config.yaml
n_layer: 12
d_model: 640
n_experts: 32
experts_per_token: 2
d_expert: 256
d_shared_expert: 0
activation: "squared_relu"
moe_layers: [0, 1, 2, 3, 4, 5, 6, 7, 8, 9, 10, 11]
router_score: "sigmoid"
normalize_top_k: true
routed_scale: 1.5
balance_loss: 0.00255
balance_bias: false
router_bias: true
n_groups: 8
groups_per_token: 2
init_std_router: 0.0071
lr_router: 0.000807
n_head: 5
n_kv_head: 1
head_dim: 128
vocab_size: 16384
norm: "rmsnorm"
norm_place: "pre"
norm_eps: 1e-06
positions: "rope"
rope_base: 10000.0
rope_fraction: 1.0
qk_norm: true
attn_scale: 0.14
tie_embeddings: false
parallel_block: false
extras: ["capped logits"]
init: "normal"
init_std_qkv: 0.0322
init_std_o: 0.0
init_std_up: 0.0322
init_std_down: 0.0
optimizer: "adam_variant"
lr: 0.000475
beta1: 0.9
weight_decay: 0.49
lr_head: 0.00418
warmup_steps: 226
schedule: "cos"
final_lr_fraction: 0.0
batch_tokens: [65536, 131072, 196608]
seq_len: 1024
doc_mask: true
train_tokens: 1242000000
steps: 9631
dataset: "wikipedia_en"
Below are experts of layer 4 (counted from 0) of a mixture-of-experts language model. Rows are named router (the router's row for the expert) and show model dimensions 128-255. Each number is 500 + 25 x the weight over its row's rms, rounded and kept within 0 to 999. Numbers have three digits each.
After each expert's rows: "gets" lists some tokens that make up at least twice as much of what it gets as of all text. This comes from a sample of Wikipedia text that the model never trained on. Tokens count by the router's weight.

# expert 30
router:493451479524496476473483504469524525531477494510500509475519502512509478479528532498495418527484493507508508538474520513493467476502538471536472512485444515507499452531508488462469494503457511491479489525518490513509504571464515497443458487535508472526456528523484524495503491496504526505508527494529458531463483501494499509513469495519535515470494518479530527512496530487503486484460
gets: "and ", "|", "or ", "he ", "He ", "who "

# expert 7
router:509479480510511510474497438499540546508459463509494500502506529495494487466531523515529500521490418472520513493487546519509496503482533528542486480474514523524483528516509517492498504481483515499483464518512506498508548538489535488447523483526504486500489477503447521523503521455507491527463517521512512516457475519480521532492501463532490513472473516531522519498468505449486481549500
gets: "\n", "″", "have ", "be ", "to ", "United "

# expert 12
router:499502492518486516492520461491487513525469450521457542513522497519516515510514517468459470520479487517530495533491464532502531496461476537554491513484469549566472538514478488522502496494527501486473495523505474485527519518453491496504508436519508502515453536469461493481516543476504485516456513536524449500486470514534513535499489451541490531475479464534535506451445489461494507530497
gets: "| ", "; ", "= ", "=", "/ ", "); "

# expert 27
router:502456499534510534467512491494479562509449485497527523490538557520511486489526510486505445515488473514499499505462514518491458505493504480531512487490498517494498489516473452510549469460516466514483475532502527514501506522475484512496484488508514499538491497511494536555511501513499523547523501507519463486445464520480481538526466483526456522454446493497533495499446487456483485516502
gets: "201", "200", "September ", "May ", "April ", "June "

# expert 24
router:530471464534439510486485454501504504524489500500465457507531538482518450505530520466480449475480461499522521492461502527520486511443505486521526469459474537558521510503474510505543514506498489489526485521509539496566522508505517484471521477533504501527497496479474482508528500518499514503487483522541516523484516506485531492491502467498483507476507525505523464494485498463508507490488
gets: "to ", "in ", "on ", "by ", "with ", "for "

# expert 25
router:475480487481490485453458484493508486522509440495505499519503535514508496505514502472513475480477497515501485496496537501518479523495508502500488494463499543508518513497523554554503499477492501497488518492497496522507533560432518517480534476512511508503506512462474520525488489512510505498489515496504471523453518540492520510516486479546539514458472500476538485497504493491484522517493
gets: "6", "5", "4", "2", "7", "3"

# expert 4
router:505499469532511467469476491525498531535497478471487505510513504494518494462498507482503485563491446549488514524488502532509447499492498510562470506483500537512471495494493505519523505477467520517506491529502504516511504521490487521458491459504519499496533525485489498486479523486501512518495520502516485474469444538476508508488509460503503522480471502464542512513456495490471538537509
gets: "1 ", "0 ", "2 ", "3 ", "4 ", "5 "

# expert 15
router:503465471544529503486481438478521474515448471522480496479512525491485499482512537450505431492467460506497501533505521479535437545490554501531533508502493559531485513498476513515497506512505523465502490506509490517522525525451506486488496456538504519482460534466469502508513516497487530538481486483507460541454490502506513521495503485495521523462454511456539502487483480456469522519480
gets: "1", "2", "3", "4", "5", "6"

# expert 14
router:468496479581524507487508490490502491469446513516514502492542536512508500495517537494504499470484480534461508535463443540552497528493499504519500506480472511524494511522502513495536491497474551502440494495515508514505534548485514494506479467511489490515491546508484496531517513510545522547481543541512494499492494507486521529488533441516523523485520506484520476493446486471472516513486
gets: ". ", ": ", "\n", "; ", "– ", "\n\n"

# expert 18
router:485442498551479506500494436500514528468491475525532486514532504474470451491485487492487449529458444501514465540504495501505467511485531458545519476510456550513510479497451498495494507505463487491490476532562529497538519526478533480474544483500507521501451517487504479525530527498488532535466497485520464512461462507500514541481444491483484517458452507478544510488488446453444506516485
gets: " ", "s", "d", "by", "c", "b"

# expert 16
router:515508494513458524493502467472522510500473475520520494538523503500477497478503487502473455514453503537493490538489525487504492517531571503560492489453526515537489479469493521486535506525489537517471520476504520498565528518456494497500520467485521505487462500468498514489476488508508508504474509485534475520459494476483491509492495493510514491439476513477521528481474450476436486506489
gets: "201", "200", "202", "199", "198", "197"

# expert 17
router:480492472536499498473475473477485536535450481490495482524549465494529463533498516490500487478471476523523488501467503532506502517462550490515476491471456540521475516538516502492532522501486497495492490528499528483529508545471508507506517497508512534497494536496487461505492531487528515531488536507516477504520474501500479517506477486532501529494505520534516487481447493513528478511484
gets: "the ", "a ", "s ", "The ", "an ", "his "

# expert 20
router:472495471542466478478467517502490491518497468506515478496535514479534514516536521484517511517508473551501518531481511540515471487491496488510501455478477528511497488466490484542519554495487526483478470496540518512546540511487531545469536462493513507508509517487488481489490512490507515496496492474512479494474500498479509542464482446519536498496517519496546482496464514484518498497516
gets: "\n\n", ") ", ". ", ")", "\" ", "."

# expert 28
router:518477487549491500471462497486502521494514491550463466490512530497506524518486505466475470542487458529461494526476507508546481500486521487482483527482513549512505489509505508521523500514463535462481490523509506484519588512466466519477547436485517508486472517493466514486515515464530543508506507520508488504458494536464510519497481499493477503483505474501577492470459511503531509534506
gets: "S", "D", "M", "T", "W", "B"

# expert 0
router:507468477534529501480455504484543509478478445504488508492536504472502498472539487486490449469459478493509491523452534547486432532498502511518530512499496563503484485514507482533468502508491481485498481544546491511538509518480480520477538469493524500516483524533490525485504485503546519498468515512510478516491470507495511469488497486502519516436481488499560441472501485497472499507493
gets: ", ", "), ", "\", ", "Born", "Preceded ", ";"

# expert 22
router:484479506509516448496487487500496493543477433530485481489519539478482460524483535454504495472513445542520508499449478549537503495492556484504475500491514525533509458489503536516491492473471524453517481492485523481513510557477530505468503483529513501562500527475487536499501523478516504525489494502521481516495497486500524516515524451493530520446514484524529488498507504492489442511506
gets: "\n", "- ", "| ", "; ", "– ", "\n  "

# expert 9
router:486484460533511502516449454480517487475479518527507520486505503491473497455498535491517432508481458486531517518488490483516500510467501499487486534497496536537472459531487504540501518509506537455447518514494502484511502566486519491473498479514503493522496493478466496503523500442511536462474571502531507521449483502527482542484514458471472508432492478519566541494501524527509503539514
gets: "of ", "in ", "for ", "de ", "to ", "ing "

# expert 8
router:487463478561493513503467461488514499529481476541519467487496505489492482490505504493514467489492434515527459520507506493522460513494518466537490498486503514503500507494496544570501500515504498486505483498550518495535532515469526509493507479510491464516472520479480536540543531482505490536489486458507489506501477489517521520464479469508478497489492502498553512481477506487494531530491
gets: "'", "re", "dis", "un", "p", "w"

# expert 2
router:473453495544499491495504487507518508515448519515487490509553483500522523503477482487471474485483469505488482560462478544503495496487516489520505495487490534540479488490474496520508504518527517512491479523506503500558485516480525487500509444508496472494493513470438504504510506470540521527463488519513494487470470501480508502470500458519479508481483497500531513467454530476488469534500
gets: "| ", " ", "0 ", "; ", "$", "sq "

# expert 5
router:511470474537467470479498515520537506505495527506455472500550493491518489482531512502481478484509494539537508479473508502533547440485489481527490489486458486514468501498453469526550513481476534526478486534511514512532543507465459504488501472516502505476450530486524502494488506472469513530487526513500484487486442482477464500490513492524516544469493515542495470480491496445494517496489
gets: ".", "(", "-", "–", ",", ":"

# expert 23
router:470504508526476490485517458476518526539467497535474498537525529491498516490476499497498505522499469486496499561466478539475492505485534496524493509466471520504485485543487516465504527487456515482461469532489499518516530509500486494487525471547481520493494487500500501535499514450523510517489530519496495496473487524513511509511492473493528490487449495492504491480465521435489474536489
gets: "was ", "is ", "as ", "were ", "are ", "has "

# expert 31
router:499481462528482476461471455507477512496468485516515457501520520483527474517503506456503444502494489523477496504488519535534481495498538491548493507474467559508483495493511470526501516484480517491468502489534503535539520521451527487467481495511498483525505541503462528488486464502554529495472487525511502549450520494493535527521478454496515505483509486483560507466488471488513479518529
gets: "==", "===", "In ", "ed ", "== ", "=== "

# expert 1
router:515491486554499506506493457479487497532491509532495487468494522502504486477501535492490433508474449530489482533482513531505498535472532498517508508515484540544507508491465503524494488462471499497497458506509512503521522550460493497477513458536498499552460536527463496523525512536486529550495527515525490518490472554497480539486499462501499504478504515506564489499473508456523523505480
gets: "\"", "| ", "had ", "\" ", "also ", "("